From a checkpoint of a small mixture-of-experts model trained on Wikipedia.
Size: width 256, 62.1M parameters.
Experts: 64 experts in each of 16 layers, 64 clamped SwiGLU neurons an expert, 4 picks a token, a softmax router.
Training: a variant of Muon for the experts, 223M tokens, 3396 steps.
Below are experts of layer 13 (counted from 0) of a mixture-of-experts language model. Rows are named router (the router's row for the expert), gate (a neuron's input weights, with its number), up (a neuron's input weights, with its number), down (a neuron's output weights, with its number) and show model dimensions 0-255. Each number is 128 + 24 x the weight over its row's rms, rounded and kept within 0 to 255. Numbers have three digits each.
After each expert's rows: "comes before" lists some tokens at least twice as common just after its tokens as in all text; "gets" lists some tokens that make up at least twice as much of what it gets as of all text. This comes from a sample of Wikipedia text that the model never trained on. Tokens count by the router's weight.

# expert 46
router:125137090125137148129144114142164160132129107097095121142095134146112115152138184147107109161143135080105102154143064159149118111089097135120097142147100117120152086131137095118138150122124145155102181087121098143130106140125068113118132153163089151124106132136101124108143159126115120127152110136106186122184151130143140098130135153144150117111149111114131112111159138119147110091129104151105108134101154102191116142121128150188133115132102173142115117160091125104084125147128172127172119104158154145111145118108101126111084129146115165134145173149123126122120100132085126105107176123139104107125116143147126093111180103122160185118096132097146131161106118147104125112147153134120139137147137136092125105167119125145172092128146145161125111115112096156092130122182109
gate0:143108112135127125098124106126110145126137130129176130114164128106123150102128129133093121119146152095185144134121084131118144146123151170142153141124150187116135133128143150170159112161162131091090167112141140116075074126160124156128145128088154125105140135152100170147123123116098099158140099135125155075140101087139124105132112115115134128109134103141129168120137152104133094126147191073131106116132151129101151141126129135120080149114120164131155175151100136135128073149110130148085140144149123123138142132138077145193127151140080144179083131123141138085131120137134114117153130114133156133126089152156096084110124100131177139125120121180130083095161101121119095107159138106129136163141127114138145109131115099144123122125114134131140125126050144100099152116093124
up0:114117150158084148099124116126110126117156140170182155109160095107096137091132143126085128133157181095150158114101065108120157143113159139149174155143142173136127117102150129155152097178160123113109146126132138096104071120163148138127147143078137137138132142178095144145126138106116094166145105115130155090148110103136155116121123112167155121116126119135174174107123145093124096102124152098114120104123162103133160105143134113116099133103123151142136157156089144126088107150103142134107147125161138113117167120125099145168105158129115135144057145141127118120140151119125134114176142114175163134113107130135104082131132070140147130102125100161104090119157098127159132115155135129125122150147109151109145139106116114125136136124109094141115123113055123096091149126121143
down0:105122121124121135153157167132135104069158150169134131111130116154100141110122165110087151123162121121114092126101120140157164151149186168133124137111141186139127104096132131123102128155133122092147120159123186133144117128172124148099144123124101096127121096102122111144120105098142144111123113180148099110113106184151178129124127136128129128176139159111174147133140141144141120090084146100094106129134129137162097141113150130122167142179100129163152159140118099158117096156139115119166148102140119104110189127109146095150126148140150101102075124129086145133105107116142118113088140120137128111122112155085170108121092110113105108137107145116136110091153163105138124115101141135149125130120080145137126158085129147144128142157136063090103136137080132121159120080131109
comes before: "0", "–", "3", "4", "1", "6"
gets: " | ", "–", "; ", ") | ", " ", ","

# expert 21
router:105152126147129140117121135143147122140121142151142174147096122090098112137116129120142093129145136129097124090158124087104113158136129135114154120146110103153147085140158131132127133089115127138144093150121093144108162145178144132110135152107147118187133167176141135105114148113134111092155146099087169130115130111128143154115154123073139169098121098108145137118145121158114092079134165108101120105131173151106127089126100168117087101127122133065137150112118111198111146121153134120155137095164132138115100141170109141138109125125134139198133131120151141169107113167135095132118138134110153113118140142103107106126128140085110191125135127115114128133105188073098135141107161135140100151130131082118123082159144109116124120109167097117121143149132085080146092137146102
gate0:114174174149104112109164133112114143113119125168139124159144157089155138118142136116134145140122152131092102098134161083162113133179144146133153144097119089169134127088123080096144113131126148140115107082119121106145099121114159125136122133140187086113105110123112170141112162121180165093127116096121096127134125090143125152113145145117111174107134138117146162121136106132096109108101150126111096115165172170127142139116120130146074082112141143125118093130082151149149131140142149152149165115127104152082088093144151123086160126132153108161112106123104166110170150115182140121110183141106173126090131168139143142131137123108129124127099133120111049130124116145119122136137155121126120149141112143102141092183111134123130126095096138106107127088130137098113151141149144
up0:100157172119132123122159139101100142113104134176117116147128138125147144111132115121125147129144124128101116125119162118144097119161101149112171134111115083192123127067110120111135139114095143139152104086125134092148098129107123141114140141128205109102112164145118151156108153127171155111116091115099104144132118119120136148142129166109106124089150134098149142077123127128129114091112132131087101136149165164125112137102087130133127093102152127109107082130091114141176143128131134165138124128140115144094125099151157098103186122150125117172131119143098176113150164149178150141116139125094203162088167159153128127136122133089163150145094135116144077115102129139124117129145156116147100133127144157072111103169148093125152141119096142132116107092132131099128155109146144
down0:135096140145134126107113100128140177120165125122117120077127153168120105128160153102128123156115125142104149140151107138113092131094135179125163128104141150146134155104124181074164117148106103076110134137134161131134111136144129147128135105132128113084111122140111130093125142127113099108141135143167118121137109125163153110144145114113108172152163114087179113080129104129155140156120129146140107142116157080135115110164123169123100168112139138120120122139095132138120108187147121097119143148146157109083164142114153106107120097077117106111121117123168107117106127095102108102151110121100131147182162151115088163095152138137105159159118101094194100095144098131138117150136117125132187143144103109143113137135097111107159109113105175094125164088143187143151105120134133
comes before: "–", " | ", "2", " |", "0", "3"
gets: " | ", "\n\n", "3", "; ", "–", "4"

# expert 44
router:133106096122127168105101110129142112091169152136106133115162121122162152114093132151139113159115143109108163119109127086154141149098096102120094108128133114112140115118114137084146165128108157124106159100092132130143157110173141129126138142154092145145111174155124142119148125105136086112072128147098164093108103159143100109097169104165105137151155142139127158095122170122104113133134121128140101099107160185191127110143125119112098091065118132185147124130144103149107141133145163111120145167167153133099171083119101151160124112112097137121097110119137143128098127113157142126110165148125145099133158138159102171138147095120100135149145128127128110116096140115108105161145143141108127131111096177090129121136099095106151152144166135164118150157110082097141122143165089
gate0:124114145140116128131112130102108100164124113128112076097137076106126156149139148136090168123148170130142114154120140114164138100129146133147130072142110093159151166117122145148094149150116116108104127135126092119152128099141132132169143138121133113123119161112130143119132155148118086108153170130116210117136102067133105094110132119140125100130115111123129132112122096096141114138112131136140082113168142147143113149125156071131188155096109119157179138104114117147136116134105142149107127104151143158119158104124148117148107127082088123116138105092133161110134128100154146149127120112154142158142153089115130142122070108147094128110114153111165098144112147123172128149178155077131171147150132127084148159170099146102154087144174157093099099158106148136127129154099115
up0:126203127145119143132124124110105143159127092138117095108129154095159159129135124155135159132123139143174113145126115131151122090161151115129139107114125133118135124166164157102110122140104105131125124104185129152108143120095084123101188135115147121143081133118140109126080143150125115148102164137121164139174160135122106096153125124097139151150117084106095145156146115125132107150125093096118130165107171142133178135106127135105095125141157137125165133127119073100169107092133079158151112118124136154138136146117145099145091101141114160138128116124130150098119179086130140086100156109152118129133134091147117093139075126143142162140113156166123066151098112102169123135151119096113146079130127134130112142157086113080111166163111142100103112086165123131149120149139135
down0:161155190155153113169119116114139156141111088135112117125124121147143110160116088128112123112110128123121158111109124150165176153092155118140099111117111161149134126124119171154098122124095112116132168156137163157133088141124109124123115115119125139117088160108117135129136101143144111114139124131143123139122155091114150109138112169149137135141169140148109147141169149091135160113128143110106130143115064161129118154085095105120116148177085107116118134118111122129081127134109150152131152158138136137111114139123183125079155136146114160128123083076139151165081097105107050108161110169152131144118108129160112167128116147118130088149091126141126190083182131104151087158115153107150153180132111137125098126141114149131074128125133106123103114126111124125127098120125087
comes before: "1", "2", "0", "3", "4", "6"
gets: " | ", " ", "–", "; ", ", ", "| "

# expert 8
router:154135161119080142116122110157137113110086094139134096168127135121118167119126125177126095143117130114091108130110108159118145168155149090115111135146114125164110127120143140120169117126139111130117153170154173159138076101113139105110071135145142169133112150151153130115145105117089120139178140079143165135121148144132077154125171153141090151139081153094115118160165156129152158142125126152138102100113117116105141097124094105121094109089134134158151136156116120163103117114164080174083113154132148096130114128133081089071115134109147116115128103103151148158144170138127145137142130125101110120153148130155146101108112125111157137133134143130118133187163123098100139145116166107106127111099158130111115093131066119121126097121131113142112085098166131134157111150156102
gate0:125119141198119178142136110098078060055115154147107097127168133129137105123151115169129109118104124095092162123131133121075189151132107128167082104129103123109126110119091134123153093164142140152140094112120126135135124147124146140175134138107127097112149123131120158083126112143128120130121143093141121084139152162133132160121173142137164125181097129115145134143138098110134071126152159100134136105128103144101135138138159159148118128149102160147150105107140083140159137160136110172138120126131108113135143138156123151117144098158117084122135130120107113099139145158120109090100161093135152140138145163134138083128173115128146140146117169099166093090107121132117119131164122148107128119152118154131167105128077120112136100090112129112155103109135145115116188117145115
up0:121114158157120127099137138093096085093109123152114090151175132105147103107167125123146128102125100117142146120121130100082190191130130144156086096133141084135171137115124192113165122161174140160123081101105127117113143136126122140182103068122105117137144125120097162101108105148131117110152217125137115104120152140135126150136141142125137113139101117136144123147132132132146104124142166113112124119132115117101148102092141140143114115148106125155134118122143083138147129120118146151153156109116115109183137121128110138124136101120124090107136119133179105116172145165123114105101149138139146153087134135141105087112161121124118153156134192076140101112149114141081141109158117143135108144121111143136139097114082119141160104089120167133135111113137191108113164114124136
down0:116131109108200136128167125050133107111111125091131134075107113105122105156130081093109107108133171100106146081173111091145164141119147126178111147104112138136126094118122143148155117149115181149118136129147163116070143127126136154175150186128112132106161119131112138109123136137116158095136146116130069126149105149082125164128108123162155130148105108167133152077143118099150143115163132129133140115138151165094145115184159135100097063110123132139146125128137116139127161142127160200123144118119095110145148097159161118127128109113159143128157107123086120172161120117133128124121117124129134129161110082083095150148111109121128117112140106116151087136097117116155127157150118146141144093106145151126132121123149127106096102120130132136105129148109141122166122137147131
comes before: "| ", "-", "|", "- ", "|  |", "  -"
gets: "\n", "\n\n", " c", " d", " of c", " gen"

# expert 20
router:187145150116157105109158146092130135146101117165142157117111180129115164142154154112144140116149124139112082140171112136126165113136111128123158161133141070118150081124128131110123105122129121135154096102119133173109119149124107127154125138137179143116079147155098151111066111098141124108139129077083145133135137168129126116166132149082125105136100117129124138138126150135123141117116157092169130140171140124124140114157103193127086101166108112148133111105106141139116162135129109094102139122143112165139148126139158110179126094153172164117144114120105147121127165093116112099138116176118096136135125117108139144136140107103148138126127186136100127136137150115091140111173126122151103157113088087143100079113163117112160126097150104158146172110100081134167143125159118
gate0:125156143150130119103157124133122135081117144134114100126124091117158177154145163132137111145124138132112135138111118100145163142129112144144146124171103136129153130129086139085134111146131150132132100153141102100112157116150112111150123131155130139160115182152127133099122193148145150132123111124145127117127145117108121079106099131129132107123146129161154118116099161151134150151112107059101119131153145137114124104112130116124104125102131157126126109109059105125130157169135098111155141148126134139171130143179133175108135110087189106159115117117142123131123068099093157158147122098157128151075098158127070107178122099121140081092118127145112067162152121122146135125112145138095118103118112131114130113112115133136100146143159064144125094088122110166180183159139135
up0:152122146158141120116169133123103146064120136132149087144133107137159177150130157128137138122130114145131133139113158102158158137129110152136151092161110127168095113142124108077111156152170139130125117129111126099089109125140117169193131105137112149100124115128122121110101175125151139107124099112096131166129158151140100101169099109102108073110119129206165116143104159137149128145138112110104140161144157133129121068142160118114137109111133122137104111122079143109136149149080112123138183124085160109124103110187131128131126118094151104149143105124125106119114079109126125166158124083098116148122138120137091140195111104133126112118124111145121107131097135120158145143094108179137138149113085143136111144119117154131122112074134117147109109088145155165126157164121156
down0:160136135152120083122131106130056112185118176095123127127135156161134074148119135118163103122136085146121149114150113101131116124113100090136137146131114147146134126093123124146144107118146153178164124150115109071154111110132108138092133170126148144079110116111157160098174135168168138150093085143138114152114130135145128123171090149113145099083141116146142118148142166080115120139161144150115145127107167141101083141086148095135156152152121143135121115102123139138120160129116130132099140157127152142140109156121132088148106084100128166153103125146145076150135140107114157127177133115112119114149094102099113156088098155150099121135124132125160112099121135079129160119121076149129142125114149135095126113150128152134106126173083176146151170117098123127111119100132152
comes before: " |", "===", "==", "; ", " ", "===="
gets: "\n\n", "\n", "====", " | S", "| Party", " round"

# expert 14
router:130135152110127105170104123139108130120144123139140133165145113116107130077090143162119123166126134174134104116083087126114147119161136110150126141100140117080167129153118100137104116118152139172105093153170108083109142133164158128166124091108165119132129134129111108161120146095174135118182080076125152119141160127137069145154136110109116135144104157147103129091139095137154117150144156093157102151130104110100116133132115114121089091145144167138144127133124121119115145127169125132138167075120118129094156138136146119149150113144170154112129100148136158139082130110128122084079146172128156122108150148135104129136136109163097072113154161121111103097092158145153111134126130134107094155115092139126148174120079199158126136112130101129120147162138137106145135157117136
gate0:113122129124126128120095162137126131122127113132131119127065144130145129095151121124116117114170127142134114118130115138139117111162124145109101144132136130125153112098105121134155098137147127125153148142124111143094123103182119103104139105131097154182101150138169101139138135117118112130133082124127087113094176120140112088106124159169113096128055150113122160150157168124120111161116171135085157152119122131119185119121143115103114127119157129120124098133162152137102166115152128150167142138108141071131136100117146124133098149109117108157137165142120217116126169138093100075141172144151108086186105118170127102154110140166160105112140115116118095117175133157149159151135123102134143079125100099146157106097113157128087111149099108147094113113143138108161148133092133
up0:156127119133105136118139161137126128126141137121111145138074142105170112110137117133086126125166141140163095127156123118129113102167120127107139165134138128120123110108101123134146099115147128149139133130136149114113133076167104088104131107115107120165098186144161115124132148138109089104149092114115106103094180123165086098096143157165123101120068138114140163148173149135131102155132177165109166140115154136135166116146122115085136119119159117118116092138154140154064124120155136155137133128129111086106140087128142119153104160115115109136146165157116173092096164134104118077149171154155117081162098147169137132129123122116139105140151115135100093110143124179138142144107121102151129128120116136137149132108112165135071122161108090130097139134155116115169170095092089
down0:162135121143130138108092130094176127118141118158106118114099152132120161127096136149078112174097087129127126100113152114128165117156124121135135146138134103085150115134146134136129159117098099136141148162126133142171139091120081157098131078118120116118088171122126124132118119163109155096096138152097153154160133132129142108127132141128162121126139126104145166146139146108186095123088094112147154132144143154156167106145146091093150153139170110147120154155109128128161139143129113130105126109090153133106143114084144118177130173125141122123099045149126137122145104164132124107142116130115095160116150105115093106157141104125143114102163127126106197144111132121111170123107076167141102153146125112111114137115095138058127069120180134134097127135123148121172136112126115
comes before: "\n", "\n\n", "1", "2", "==", " =="
gets: "==", "===", " (", " ==", " =", "\n\n"